config.yaml
hidden_act: "reglu"
normalize_top_k: true
lr_router: 0.000573
num_attention_heads: 3
num_key_value_heads: 1
decay_shape: "linear"
batch_tokens: 65536
max_steps: 4647
Below are experts of layer 6 (counted from 0) of a mixture-of-experts language model. Rows are named router (the router's row for the expert), gate (a neuron's input weights, with its number), up (a neuron's input weights, with its number) and show model dimensions 192-383. Each number is 200 + 20 x the weight over its row's rms, rounded and kept within 0 to 999.
Before each expert's rows: a language model's description of what the expert responds to. This comes from a sample of Wikipedia text that the model never trained on.

# expert 15
It responds to: Pipe separators between cells in sports standings, season and demographic tables, plus month names, season, Division, District.
router,220,187,223,211,187,194,215,178,219,198,201,174,188,232,185,227,193,186,193,194,205,156,197,213,157,217,202,167,203,172,208,256,177,182,220,208,208,204,206,197,201,176,195,226,164,180,210,168,184,218,222,242,186,200,206,209,204,226,205,219,188,195,216,190,217,175,219,219,203,192,219,188,213,206,193,206,221,223,220,166,195,165,207,173,174,192,208,202,174,208,189,202,201,179,197,196,193,238,217,212,178,196,190,213,206,209,178,207,173,185,194,187,191,184,224,209,216,237,205,241,205,200,202,217,205,228,189,214,208,217,201,243,212,190,202,236,169,198,231,213,212,189,249,180,212,208,154,151,154,204,198,197,173,182,209,203,218,236,212,199,193,175,182,199,212,227,187,197,197,205,190,177,227,156,171,173,191,226,205,170,201,202,211,205,222,207,196,202,198,187,214,217
gate0,169,226,217,165,201,221,228,217,159,174,179,206,209,198,206,193,218,156,224,202,181,211,225,164,207,191,217,178,231,199,222,202,189,214,177,209,172,182,195,250,212,227,175,212,185,202,208,176,239,200,189,192,188,223,174,220,216,182,193,201,197,151,206,188,210,205,191,181,190,212,218,177,180,196,187,168,223,215,186,177,199,208,161,179,222,186,204,240,207,191,211,206,227,200,204,203,208,238,200,188,173,177,177,196,179,173,207,203,184,204,174,207,191,204,203,231,202,197,205,230,190,232,225,210,199,206,198,225,209,185,203,199,194,222,207,188,195,204,220,209,233,216,194,202,191,185,199,180,214,235,203,225,250,244,204,230,234,155,172,262,201,201,209,199,212,159,199,247,239,180,162,197,189,190,192,211,174,212,180,187,225,185,218,211,216,214,188,211,203,189,213,151
up0,198,190,207,172,189,208,210,197,188,179,193,225,197,201,211,188,199,214,188,161,213,213,208,225,253,193,250,207,206,175,199,187,189,209,206,198,188,236,195,199,211,218,210,184,242,200,209,211,184,204,184,254,203,246,188,221,208,191,182,211,202,171,216,214,179,178,224,189,215,201,198,189,186,236,206,206,170,173,191,197,181,186,181,208,175,187,222,204,184,213,195,204,220,218,199,204,204,206,232,195,208,208,201,195,213,206,209,216,238,203,213,182,167,178,185,221,169,236,211,214,195,206,253,217,196,169,166,215,190,210,223,186,212,204,198,167,162,207,198,190,201,199,164,171,180,225,184,181,205,179,182,198,203,198,231,218,212,177,203,211,165,213,175,215,223,211,203,184,171,186,199,175,189,197,184,194,183,142,196,167,163,214,183,226,188,201,210,194,196,210,192,194
gate1,189,202,213,193,234,214,204,232,199,192,204,189,206,228,193,224,176,210,158,178,189,175,246,194,183,215,191,193,191,238,211,196,227,212,191,194,194,219,198,198,222,191,227,217,166,186,232,195,171,207,182,235,195,223,202,217,189,216,220,196,189,215,192,190,186,198,185,228,199,190,206,219,201,184,203,173,206,221,208,214,217,186,208,195,230,194,200,198,194,191,238,204,214,159,196,169,217,194,214,208,170,245,185,171,209,209,189,170,200,230,191,208,189,171,227,192,200,204,221,176,209,192,196,201,219,161,188,196,188,228,111,196,221,221,207,238,227,205,193,203,198,207,189,181,227,184,208,228,213,230,170,220,234,216,168,231,210,214,218,188,229,244,178,223,189,200,173,155,180,199,207,178,186,197,194,187,157,174,180,198,226,211,220,203,229,214,205,219,181,205,189,194
up1,175,186,197,181,191,171,199,197,215,188,184,231,181,189,142,209,200,194,214,200,215,185,229,232,185,205,208,211,161,181,200,130,184,191,186,182,144,203,203,177,171,190,186,219,192,184,261,196,245,222,206,216,206,169,183,178,193,188,226,184,171,185,208,173,201,182,192,195,197,164,190,216,179,209,171,184,188,212,231,206,225,214,234,190,262,224,195,169,196,208,228,233,215,172,227,188,230,197,181,181,213,165,163,211,174,200,200,202,209,193,202,182,231,183,205,248,201,189,197,200,205,209,210,215,212,215,217,228,188,233,201,188,196,162,150,219,220,203,195,190,190,227,202,139,186,181,196,171,197,189,191,205,211,208,187,202,183,208,165,199,205,219,239,218,225,152,197,174,174,214,174,219,197,182,225,204,217,162,189,186,208,194,220,205,188,220,192,183,208,197,186,206
gate2,170,188,207,186,175,232,268,210,200,205,217,186,228,201,205,210,186,206,205,218,194,220,193,223,191,174,226,226,194,178,187,199,213,186,195,212,187,209,172,216,210,210,199,183,196,207,212,208,182,201,218,207,203,177,176,195,197,216,238,182,235,187,184,201,194,209,176,213,208,177,190,202,186,200,194,203,215,149,209,183,195,212,191,212,220,215,200,193,218,208,219,189,202,225,186,182,221,208,230,211,205,206,197,179,211,185,205,205,214,178,198,206,208,199,208,208,196,197,187,220,228,186,216,212,234,219,187,218,176,188,179,207,159,182,178,201,226,212,176,213,189,212,253,177,199,243,189,196,194,193,184,195,188,205,210,165,229,210,245,213,210,175,234,183,214,197,185,147,170,207,212,193,177,200,188,174,162,205,193,221,205,175,191,193,178,208,214,200,222,187,196,217
up2,179,188,206,185,200,203,186,151,208,195,202,204,199,208,177,194,184,229,222,176,183,223,187,172,186,197,171,220,186,197,222,198,190,243,205,211,199,247,219,199,230,214,209,196,179,189,212,224,214,191,206,181,182,229,222,221,191,199,205,217,217,207,218,186,199,212,189,204,196,159,193,176,175,180,226,205,199,199,189,191,197,216,168,155,186,207,198,199,215,178,222,201,156,231,210,217,204,165,197,213,196,238,203,183,242,222,195,192,216,204,186,235,198,250,209,217,233,182,240,212,214,215,171,192,205,217,206,196,204,188,208,220,183,194,179,215,185,212,205,215,228,208,222,236,224,209,213,197,181,181,209,207,188,225,185,165,208,196,191,198,228,175,200,193,200,184,222,200,137,199,205,207,191,185,230,211,202,222,204,184,209,233,148,216,204,177,193,218,188,173,238,226
gate3,265,190,200,185,152,204,206,188,229,218,197,197,213,227,197,208,183,202,202,205,187,192,203,216,189,210,214,227,193,193,213,205,187,213,207,230,179,218,169,220,216,218,191,174,223,209,229,208,249,214,208,194,202,203,180,208,186,204,217,205,202,219,177,219,200,225,244,211,204,210,186,204,200,173,232,205,186,171,229,185,176,222,200,203,213,173,203,202,175,223,162,182,199,179,222,201,184,206,227,200,189,220,228,204,203,178,217,191,204,182,207,196,206,193,201,218,230,232,160,236,204,167,192,191,189,231,182,218,188,225,204,185,240,174,200,207,245,190,220,202,207,182,200,224,223,168,211,191,203,202,175,215,220,205,171,216,193,239,197,160,183,238,198,219,186,166,180,164,216,166,209,201,243,202,214,193,192,203,166,197,212,184,229,198,201,189,181,178,195,215,188,260
up3,196,185,181,199,147,201,208,239,204,234,216,175,239,167,181,183,193,221,198,211,209,192,214,140,208,232,196,225,194,228,195,186,204,227,193,232,192,176,194,189,221,205,183,234,162,178,191,188,215,208,194,201,216,189,223,232,209,206,182,203,224,179,163,174,209,203,205,183,198,195,192,188,192,206,185,184,174,232,160,205,183,173,205,222,200,177,190,186,200,206,229,203,202,217,221,218,173,191,156,194,176,200,198,193,214,222,184,195,171,213,225,206,192,214,201,185,237,212,172,204,207,179,224,199,173,202,206,194,166,197,218,246,197,168,199,186,206,219,186,207,218,195,198,186,247,171,207,180,188,223,212,204,195,217,227,211,193,206,212,213,202,244,205,218,198,208,177,235,189,203,180,223,195,208,191,188,233,191,226,204,171,178,197,210,222,200,236,186,227,214,252,203
gate4,179,175,216,219,183,191,182,196,213,198,218,190,188,183,220,217,196,215,207,200,192,216,163,254,193,178,249,210,218,193,220,201,230,233,173,197,165,235,212,213,205,196,184,223,183,182,239,203,204,217,180,266,228,199,193,188,197,180,189,175,203,204,202,195,209,175,213,206,214,205,183,175,203,200,225,178,233,199,204,195,186,213,220,204,219,213,186,179,211,199,230,194,198,192,186,208,210,223,194,201,174,185,234,205,193,211,183,209,217,208,166,185,195,182,164,191,169,233,181,240,251,199,210,190,178,179,180,188,208,203,203,240,203,193,196,205,211,268,250,197,190,211,191,170,199,186,226,218,191,279,201,179,208,193,196,186,178,188,197,208,210,190,185,203,224,203,258,242,233,240,159,192,204,242,213,175,220,221,197,181,220,216,180,174,210,186,218,164,181,230,210,215
up4,206,196,216,197,232,228,199,212,208,193,218,189,199,195,217,217,209,215,212,169,220,193,208,194,223,197,229,215,157,195,204,229,221,219,178,170,181,246,217,180,214,227,216,201,236,212,201,222,206,194,223,199,216,202,223,196,198,214,198,209,208,171,221,186,181,215,163,224,226,190,160,192,173,172,183,212,194,179,192,225,204,179,214,205,181,199,173,198,198,194,229,171,210,194,183,190,194,181,219,233,218,187,192,210,183,204,195,203,191,216,167,169,195,200,196,243,191,230,191,205,206,188,187,203,206,231,187,203,201,206,187,201,217,177,202,177,199,170,160,231,214,237,216,199,206,168,189,202,165,228,208,229,197,194,208,233,190,168,199,191,222,190,197,188,205,193,199,190,176,211,189,183,197,200,162,163,171,171,193,215,223,191,202,212,215,209,226,164,196,205,177,212
gate5,238,195,185,158,206,206,205,182,178,168,218,217,217,185,176,172,218,179,231,207,195,224,222,240,229,211,201,223,199,203,186,208,210,203,194,194,168,189,188,187,243,179,165,179,200,171,168,225,252,205,184,222,195,224,198,217,177,204,212,193,195,184,193,205,190,184,211,220,154,209,180,202,218,201,190,164,215,182,205,211,207,213,224,200,209,196,176,210,190,180,230,190,194,209,195,201,212,220,148,223,221,208,218,208,194,211,196,230,212,190,221,185,174,175,210,218,186,201,220,219,175,183,214,193,226,201,175,177,228,201,190,241,179,200,215,167,152,198,217,185,247,164,223,214,211,207,209,193,189,191,216,216,210,221,174,194,206,225,191,205,210,229,206,217,188,169,179,204,186,194,203,194,230,191,189,203,213,177,168,232,176,201,186,185,179,220,200,194,190,199,205,235
up5,175,190,187,184,198,218,193,197,177,235,185,247,215,214,176,194,204,214,200,216,213,205,204,206,219,175,226,197,206,200,181,161,204,240,201,210,195,265,178,215,200,160,177,214,165,202,164,201,214,216,199,201,212,213,165,197,217,176,229,167,217,194,178,186,195,188,188,212,198,160,189,189,211,202,184,200,220,192,223,183,164,217,224,192,191,179,186,196,191,158,223,225,211,217,182,204,186,205,161,214,201,176,215,209,176,277,154,169,189,185,209,180,185,216,175,203,183,185,205,186,196,173,212,198,191,232,203,224,198,190,242,154,193,210,210,191,223,210,216,230,207,199,196,207,243,203,189,239,237,188,205,194,190,174,232,175,225,169,200,216,238,196,205,193,211,185,244,206,194,199,168,211,229,222,214,189,194,186,202,200,205,241,187,190,233,227,227,205,214,182,212,205
gate6,190,216,194,186,201,178,195,219,213,206,182,218,216,191,211,203,166,217,195,176,193,190,193,191,241,198,194,185,220,200,213,188,230,192,206,172,176,236,181,180,212,170,207,194,167,176,168,198,178,230,193,220,155,200,226,224,180,166,218,185,187,227,189,179,205,166,204,169,210,213,172,201,179,180,196,185,212,212,192,184,230,158,198,227,205,201,209,197,170,171,204,206,226,182,175,217,220,204,205,209,206,194,217,188,192,209,204,205,213,201,220,206,181,195,186,226,205,186,207,192,214,185,189,208,241,207,197,173,148,200,197,168,199,209,201,221,213,248,215,216,214,188,242,186,211,210,227,258,189,186,195,173,199,206,184,207,182,201,215,173,202,186,198,220,191,213,197,211,235,231,209,184,232,178,186,200,195,254,202,199,186,197,214,208,224,184,195,220,231,200,203,210
up6,210,215,202,209,184,192,178,204,209,195,188,208,195,214,246,205,189,159,189,203,204,222,172,213,214,169,158,194,251,248,170,196,216,201,204,204,230,202,229,217,185,197,216,177,198,179,199,201,190,190,172,189,170,173,187,220,231,215,162,179,191,176,240,184,203,198,199,184,196,178,193,184,208,187,206,181,205,179,182,224,192,240,186,209,161,222,197,201,207,185,158,212,186,186,206,204,203,155,221,195,182,184,183,240,195,227,185,216,214,201,207,200,206,219,203,209,215,205,188,212,215,225,197,159,209,200,169,197,203,212,149,192,192,191,213,163,207,208,181,173,223,229,178,224,221,190,176,201,190,233,195,216,191,204,213,185,210,166,207,207,189,190,155,175,204,207,222,166,195,235,231,203,217,210,212,180,176,191,225,218,195,204,232,196,123,212,194,168,187,156,180,190
gate7,211,219,236,176,227,197,220,226,222,202,196,213,209,192,192,161,185,194,194,200,219,197,218,201,206,227,213,225,206,200,224,209,197,225,227,192,200,173,188,175,203,180,204,179,188,186,166,201,223,230,200,237,185,202,169,176,194,203,208,201,206,200,198,180,224,198,209,207,173,152,222,187,219,164,198,184,214,220,206,180,182,194,172,204,199,162,230,208,200,174,208,181,214,195,188,204,191,171,232,184,174,229,188,205,171,210,224,202,182,192,168,225,182,183,231,166,186,216,185,221,175,193,201,241,188,167,191,213,211,163,212,236,190,203,189,221,223,156,203,220,206,224,191,247,167,194,186,196,211,190,214,180,226,160,191,234,200,198,202,183,231,194,221,199,201,197,181,196,194,202,183,187,191,221,169,186,196,205,171,213,195,199,204,187,182,194,175,196,185,153,202,185
up7,200,208,252,196,193,238,169,220,192,225,210,231,216,227,189,209,205,265,184,227,202,173,194,231,185,166,164,221,193,218,234,190,171,219,187,181,204,204,214,187,233,173,187,207,254,204,191,181,230,189,228,169,241,187,210,226,192,219,180,179,215,229,200,191,190,212,206,203,213,200,211,198,206,236,187,208,188,172,200,196,177,206,168,196,204,231,192,188,234,193,203,235,229,237,156,209,207,189,186,174,222,195,205,214,199,207,206,177,177,234,197,202,221,192,198,227,212,165,184,197,204,201,208,199,196,189,186,174,215,243,163,192,185,248,176,220,213,204,179,195,198,161,212,180,215,209,193,232,205,237,214,206,192,203,205,200,217,212,236,227,185,207,190,163,194,158,214,178,185,209,177,192,194,210,204,181,189,212,205,188,186,179,203,199,204,200,213,226,224,203,195,189
gate8,181,196,170,197,201,187,207,205,215,192,182,201,197,195,178,207,155,214,210,185,202,187,171,177,182,182,175,167,194,182,172,243,195,195,222,201,179,215,208,234,195,192,196,220,147,240,211,213,176,200,186,209,200,194,190,166,225,194,214,180,217,220,194,197,206,173,167,198,204,221,200,205,205,190,216,219,205,181,213,166,171,186,177,195,228,172,196,201,205,211,213,196,199,198,224,191,198,204,183,173,209,201,208,210,197,247,195,227,198,220,199,189,199,187,210,191,208,200,160,231,227,233,163,217,203,223,208,178,208,192,207,192,221,153,165,219,226,198,184,185,158,223,205,218,212,197,208,174,193,214,221,201,197,215,228,189,172,207,209,199,213,217,183,204,198,209,183,183,208,193,168,193,177,196,226,207,186,178,205,199,212,220,185,188,215,214,230,157,181,182,163,219
up8,211,152,166,165,186,164,188,211,184,196,214,212,181,199,189,208,194,203,214,197,182,223,227,186,194,199,204,185,194,204,167,222,210,189,184,233,187,236,203,215,166,201,178,211,177,239,191,208,211,209,201,184,200,218,197,196,178,209,213,185,214,211,255,224,183,208,203,202,196,179,183,193,199,180,214,217,185,211,194,213,234,180,193,157,180,203,193,184,238,184,237,213,216,198,204,211,211,214,218,197,194,212,238,209,169,206,218,255,195,224,223,212,164,176,181,212,211,183,211,209,201,219,213,165,228,206,191,193,207,222,186,208,200,222,224,191,204,229,208,196,234,196,193,178,198,197,200,212,207,209,211,191,206,208,185,181,221,204,212,200,220,218,223,204,209,207,205,165,225,185,194,209,259,201,227,206,198,205,194,205,162,192,203,166,182,202,202,216,213,213,204,177
gate9,217,177,195,208,224,240,169,209,200,191,186,150,214,194,219,197,199,199,171,203,198,209,238,193,204,173,217,191,212,179,230,207,219,203,202,174,178,178,194,196,178,216,207,164,202,181,182,193,177,160,218,214,196,183,167,170,209,189,207,198,200,198,240,179,204,209,208,187,190,204,216,227,185,198,188,206,217,189,228,204,223,201,216,207,174,213,235,252,177,189,233,199,210,167,195,208,182,205,196,160,180,192,185,197,184,198,215,210,196,196,218,213,172,196,213,233,206,228,193,220,197,195,182,208,205,220,150,234,194,229,163,198,213,230,210,178,212,221,213,204,221,174,218,210,203,225,209,189,221,219,218,178,221,212,153,186,210,199,211,203,211,211,206,198,187,178,184,235,175,221,167,194,213,139,206,179,166,216,204,207,188,216,208,221,232,192,147,236,194,202,206,192
up9,194,191,245,180,191,185,219,201,244,183,187,194,178,190,200,192,177,195,189,172,178,200,139,239,204,180,186,194,241,191,190,233,197,205,239,222,206,215,201,223,212,180,193,211,198,220,161,173,201,201,220,205,148,199,194,184,228,202,192,223,189,193,203,208,195,195,249,232,174,172,185,204,205,218,187,247,231,200,223,233,190,198,181,208,192,238,206,161,236,223,174,226,204,211,184,190,213,185,237,188,212,184,187,198,211,217,193,206,182,198,173,189,188,206,224,186,172,165,200,215,169,204,187,212,190,210,168,192,240,189,218,154,221,174,223,198,218,199,226,190,203,197,188,190,203,212,201,202,190,200,185,199,198,202,199,206,188,214,206,201,187,157,140,192,219,191,185,218,189,215,187,177,171,211,190,186,194,225,188,194,181,207,188,215,214,214,195,160,222,253,194,161
gate10,211,223,184,215,181,248,175,228,164,175,193,198,204,210,208,185,184,218,219,198,188,178,185,215,182,258,174,206,177,214,202,221,197,215,203,211,231,191,216,225,191,151,170,215,195,174,209,224,205,214,165,212,204,207,174,193,189,196,230,223,204,203,202,160,218,207,208,233,204,216,155,153,160,193,191,198,201,217,175,182,188,174,219,211,178,194,180,233,237,205,168,258,199,213,170,206,197,218,169,207,206,183,196,209,201,224,199,233,221,197,240,159,200,199,192,201,177,204,221,195,196,173,167,179,199,166,200,185,219,191,148,187,224,181,215,206,191,217,220,213,217,221,187,223,203,199,186,183,202,234,180,204,214,187,196,183,222,216,193,178,189,226,188,192,229,198,194,189,182,203,241,180,186,193,209,199,220,198,203,188,194,199,168,166,179,179,230,201,191,184,232,206
up10,202,181,225,168,205,191,196,195,201,171,214,235,201,225,200,204,201,207,214,208,187,171,210,211,191,216,225,203,217,211,173,190,205,228,208,197,234,213,209,191,207,175,215,208,203,205,230,208,196,166,176,203,209,188,172,192,199,169,188,183,206,183,222,170,208,196,190,231,180,178,201,190,216,190,145,179,206,215,204,222,228,193,254,192,196,210,197,203,196,218,217,205,179,199,219,209,154,185,155,199,207,186,202,203,205,187,168,197,218,169,180,208,227,213,169,186,209,195,191,204,215,198,198,206,194,216,211,251,165,185,211,162,207,218,208,218,199,179,201,187,210,198,206,204,207,218,174,151,195,229,190,155,206,193,223,226,201,234,185,210,229,183,161,202,203,189,221,243,181,176,216,201,187,209,191,224,203,233,196,199,228,195,185,199,221,194,209,218,206,184,222,213
gate11,188,210,223,224,212,180,214,153,202,180,165,200,224,200,199,207,219,195,195,209,203,180,225,210,199,229,244,200,181,179,207,200,223,194,168,239,201,197,209,200,182,194,177,175,223,215,201,172,179,217,213,213,182,208,231,186,201,210,176,209,202,198,222,196,184,204,183,219,198,187,197,192,203,205,208,193,184,201,193,235,169,201,158,226,214,232,214,207,243,214,194,195,214,204,192,220,190,201,231,192,206,169,177,191,177,206,212,179,207,216,202,195,214,229,202,228,212,237,264,185,211,212,195,234,192,189,171,227,188,188,222,212,192,164,178,221,219,199,214,207,186,188,229,186,181,191,207,159,217,200,193,171,216,179,176,173,253,216,243,164,176,197,201,207,198,185,196,197,213,190,170,221,182,198,190,208,218,222,200,201,188,171,209,172,179,235,184,185,230,208,180,221
up11,214,179,214,195,158,226,239,181,178,222,199,193,212,207,229,188,194,199,182,160,227,234,194,245,206,189,195,191,223,248,190,206,153,206,158,234,203,202,190,256,211,216,247,190,212,215,218,198,216,220,205,204,191,209,201,211,186,205,196,184,197,189,232,217,204,175,206,198,211,176,202,213,175,206,176,211,186,189,206,196,226,173,176,200,172,214,196,221,199,211,157,176,204,194,184,181,173,223,188,216,193,165,190,184,175,224,199,212,163,195,167,224,228,193,168,218,169,209,186,199,182,232,164,201,221,198,203,183,180,193,197,207,226,220,189,218,198,219,207,227,212,163,188,191,210,193,181,180,210,188,182,162,250,177,197,197,207,211,157,199,168,182,204,230,202,198,185,189,209,192,167,199,177,212,231,223,182,226,223,195,216,200,198,207,209,194,160,179,191,192,230,203
gate12,216,198,197,195,217,193,217,198,200,211,137,206,209,219,239,176,194,200,256,185,212,222,202,166,184,202,173,210,241,208,204,198,179,202,200,207,207,201,204,192,159,192,220,216,224,209,245,200,190,204,197,208,182,218,151,192,215,174,227,163,196,195,221,225,220,162,191,202,202,194,204,174,195,174,244,210,219,251,238,210,199,177,211,194,156,229,208,195,209,218,185,213,186,205,246,197,212,213,174,203,195,194,170,221,199,209,180,195,208,191,195,209,181,178,195,180,170,218,215,216,201,187,175,186,185,227,185,198,191,193,208,168,205,217,182,176,203,183,209,214,238,184,198,215,199,188,191,198,225,249,200,175,214,170,191,217,211,223,190,227,199,214,180,203,204,208,191,199,210,188,189,177,175,195,171,204,201,206,148,205,171,162,221,197,194,189,203,129,208,191,197,166
up12,220,194,240,211,200,205,226,191,195,212,179,191,209,197,204,225,159,197,189,188,213,212,200,168,197,234,204,210,188,217,195,223,202,221,194,219,227,163,212,191,196,216,191,191,183,189,204,215,205,161,180,189,225,195,215,186,207,191,182,184,182,207,176,234,181,190,206,222,178,239,207,198,224,199,201,201,214,201,188,190,211,148,185,229,175,190,191,171,213,175,201,220,216,243,177,208,218,196,193,197,220,213,182,175,239,189,176,198,217,205,178,195,205,173,212,181,197,185,230,215,162,232,196,230,189,209,189,203,191,231,209,206,199,222,196,191,195,208,216,181,209,230,206,173,210,191,182,165,209,227,174,226,206,209,203,198,218,207,191,202,197,231,193,222,182,224,202,174,201,235,220,192,207,238,187,248,215,168,183,221,160,216,233,181,204,195,202,158,170,211,215,170
gate13,209,180,216,207,196,215,192,211,201,190,170,223,231,207,190,225,217,173,194,195,210,240,199,194,201,182,194,186,203,197,242,207,196,214,240,189,215,205,185,198,188,204,204,199,184,197,163,201,209,236,209,176,204,179,185,175,215,197,196,180,185,163,187,197,187,206,236,242,206,244,220,236,201,216,206,201,197,192,165,174,178,197,254,220,206,212,200,186,176,192,188,194,215,231,171,181,230,227,191,218,196,188,163,176,203,222,237,232,227,203,194,204,189,223,235,207,209,221,200,180,190,196,197,227,217,247,233,222,217,187,212,203,189,174,213,196,213,190,195,210,170,193,213,206,159,201,203,204,208,199,157,214,201,238,238,224,185,187,230,194,214,181,188,207,220,225,170,193,208,189,205,187,249,200,147,192,172,197,223,194,178,180,204,253,182,204,188,169,207,189,208,194
up13,202,202,187,164,166,208,210,177,191,175,191,170,200,168,220,186,203,225,172,186,181,188,171,224,165,209,185,200,214,195,242,196,180,186,197,198,212,189,198,209,201,215,226,181,178,204,180,210,216,176,211,199,208,235,201,179,186,194,215,219,209,184,222,183,194,190,175,209,160,196,181,194,206,207,183,208,186,186,193,190,207,186,181,188,184,166,210,198,195,201,206,209,190,202,181,186,195,200,192,197,196,218,200,176,192,211,182,192,201,207,221,170,199,189,229,193,231,218,217,250,175,184,226,182,194,192,219,242,196,235,173,225,179,169,189,226,206,212,203,183,186,158,225,197,172,185,168,190,186,201,198,205,209,234,227,217,179,213,213,182,200,189,204,238,196,197,194,160,200,205,202,236,194,167,200,212,220,195,163,164,179,209,218,202,200,196,199,207,183,179,182,188
gate14,207,145,142,232,206,188,209,168,193,171,205,204,194,200,188,172,167,221,162,165,161,198,163,182,207,214,192,180,211,208,219,223,197,219,204,189,212,200,175,212,203,219,205,214,175,197,188,192,179,216,187,165,189,191,193,205,195,236,137,156,194,186,207,156,203,199,233,202,167,205,188,198,188,196,231,185,179,173,190,190,178,227,149,221,251,203,172,231,222,161,193,194,209,184,217,199,220,206,197,197,213,194,202,163,216,202,207,202,257,207,201,210,189,236,222,235,211,206,194,223,194,204,212,219,203,210,181,203,184,184,195,190,210,192,225,205,207,197,194,184,194,228,239,218,196,186,182,206,160,170,194,181,212,207,167,191,192,204,241,189,181,219,206,215,212,199,195,171,188,192,196,193,201,197,188,167,197,203,201,172,160,177,182,196,203,210,208,219,206,187,205,230
up14,236,176,183,195,209,199,166,163,186,211,221,172,199,228,200,199,231,205,200,183,208,186,205,177,248,173,198,189,224,172,201,223,222,225,218,218,174,249,197,220,203,200,188,216,188,211,208,195,173,189,214,202,187,188,208,218,189,203,169,211,243,200,190,166,201,165,157,196,203,203,174,205,181,229,175,186,201,184,243,226,163,204,206,216,202,266,194,199,209,201,201,228,216,220,202,186,212,215,217,191,217,177,204,174,168,217,186,204,229,227,221,201,224,200,213,234,191,194,220,195,178,197,203,225,204,219,199,188,168,263,211,208,191,149,205,220,194,214,168,190,194,191,167,177,162,166,191,193,184,173,175,185,178,211,194,221,190,207,182,216,212,184,227,180,212,195,228,208,204,177,212,208,210,204,191,190,187,177,181,193,188,193,205,188,224,253,178,198,225,182,171,216
gate15,209,183,189,167,200,162,203,187,203,203,198,200,189,193,197,190,183,226,210,198,207,180,197,199,195,174,217,166,196,216,207,203,186,220,210,249,166,184,195,178,197,192,206,204,186,204,230,207,191,187,184,191,217,196,188,182,222,197,201,203,235,224,175,184,194,186,172,192,197,210,227,180,154,214,242,182,203,183,168,178,191,238,203,193,230,192,199,166,219,213,174,220,198,180,241,220,208,217,204,212,206,167,207,212,214,166,231,182,213,182,211,188,210,242,212,215,200,180,191,223,197,213,185,170,207,165,182,192,211,248,216,215,220,200,192,250,199,202,235,223,195,182,257,153,215,171,197,185,181,210,211,218,193,179,202,213,202,221,221,175,196,213,197,186,164,186,196,206,199,203,200,195,163,215,183,207,178,179,234,222,181,203,186,204,166,180,202,214,227,169,186,218
up15,191,205,184,223,213,180,167,199,224,189,198,174,225,170,193,210,195,213,207,199,202,190,192,207,195,222,184,225,228,193,189,183,189,205,199,207,221,191,193,232,202,174,186,193,208,235,172,207,191,191,230,172,193,213,165,208,193,198,167,165,233,186,222,203,253,201,199,208,204,200,187,197,180,188,217,172,216,204,229,220,212,212,178,184,186,190,162,233,227,218,234,224,168,237,169,183,210,223,211,172,169,205,213,214,177,188,196,176,194,202,186,221,228,182,209,209,185,218,155,178,226,202,209,185,198,236,167,224,130,244,191,185,188,247,169,200,191,198,204,184,229,233,184,180,208,230,238,214,223,203,161,194,168,225,182,208,206,213,182,169,218,208,162,186,190,189,218,181,177,234,230,217,225,182,235,212,188,201,234,204,212,199,234,215,189,220,170,218,210,225,171,199
gate16,192,215,224,195,218,200,224,212,167,194,192,209,194,193,206,176,189,212,197,197,208,198,178,178,214,199,213,202,207,204,192,220,217,157,195,228,215,169,201,199,186,183,198,174,210,189,236,201,211,209,189,182,183,221,179,168,196,204,194,214,165,198,204,187,179,211,190,179,183,212,203,198,168,210,239,186,211,230,186,199,209,195,207,186,207,205,193,178,183,192,185,225,198,179,190,190,215,234,207,179,174,197,208,210,183,185,253,209,183,211,216,166,187,192,214,221,180,198,153,179,184,210,190,194,179,187,204,186,197,226,209,246,198,227,221,208,155,189,126,215,209,185,208,213,202,218,170,209,217,190,183,237,214,193,197,150,196,192,182,173,179,196,193,171,184,217,228,186,195,229,206,187,192,152,172,205,213,235,213,183,188,206,237,184,180,187,198,189,218,214,202,217
up16,202,175,243,193,148,195,151,184,168,172,221,205,158,232,221,222,191,175,234,236,180,183,201,174,183,230,193,212,192,212,172,196,200,186,202,169,199,237,186,191,178,160,176,211,192,221,205,200,207,186,206,188,195,206,211,220,249,202,190,180,194,171,197,171,227,191,212,222,197,194,211,188,177,194,234,142,195,208,216,222,163,239,183,205,163,208,187,250,172,203,240,200,199,151,246,217,205,224,187,213,190,190,212,203,173,188,191,209,200,207,207,201,187,209,208,213,214,186,178,190,203,202,178,211,192,186,186,216,189,191,187,156,199,217,225,191,205,227,214,194,192,178,214,188,203,191,207,204,231,217,212,147,192,199,217,235,173,203,221,241,202,222,200,199,203,205,175,220,186,191,188,249,240,192,196,222,218,214,215,191,226,210,201,190,172,227,156,197,148,225,208,209
gate17,230,172,196,222,215,212,217,221,217,211,158,197,201,183,210,198,191,212,174,197,208,186,208,204,165,219,217,204,216,161,169,179,218,192,210,190,223,198,194,199,176,171,181,190,176,197,161,185,199,184,207,184,212,204,234,194,181,198,200,207,227,209,192,221,226,196,172,185,177,175,168,186,201,195,213,214,231,198,190,194,195,224,187,188,194,199,175,204,208,194,207,232,176,131,211,192,202,191,202,192,203,160,209,209,211,198,184,234,170,220,211,201,224,195,204,220,215,187,192,166,201,141,185,233,205,166,186,210,161,239,198,169,195,195,182,186,198,192,185,205,231,170,215,231,200,214,185,188,178,201,219,211,207,177,217,192,197,174,201,229,213,232,173,161,201,218,186,208,165,227,195,207,183,226,208,189,233,191,180,191,195,192,157,194,177,250,170,229,205,173,205,214
up17,228,186,201,191,213,241,228,207,212,218,175,194,234,196,190,193,197,202,210,210,181,185,175,172,194,272,220,187,233,196,164,152,178,220,207,215,208,193,197,197,153,168,165,219,186,207,211,162,200,184,219,200,193,207,239,194,180,206,215,215,223,201,200,209,184,186,207,243,189,199,203,202,187,216,177,168,188,188,192,155,191,219,175,220,199,170,222,211,183,203,173,224,189,189,183,180,228,208,205,177,219,194,220,208,203,177,184,219,211,209,196,218,182,186,210,203,185,197,194,188,174,192,197,222,202,173,217,218,168,198,183,249,216,183,191,219,169,192,210,160,217,179,194,191,170,177,207,173,183,162,205,257,209,204,200,186,195,219,195,176,217,191,189,209,190,194,194,192,175,189,205,208,202,217,184,216,176,199,207,177,175,232,182,220,177,183,196,213,179,198,177,192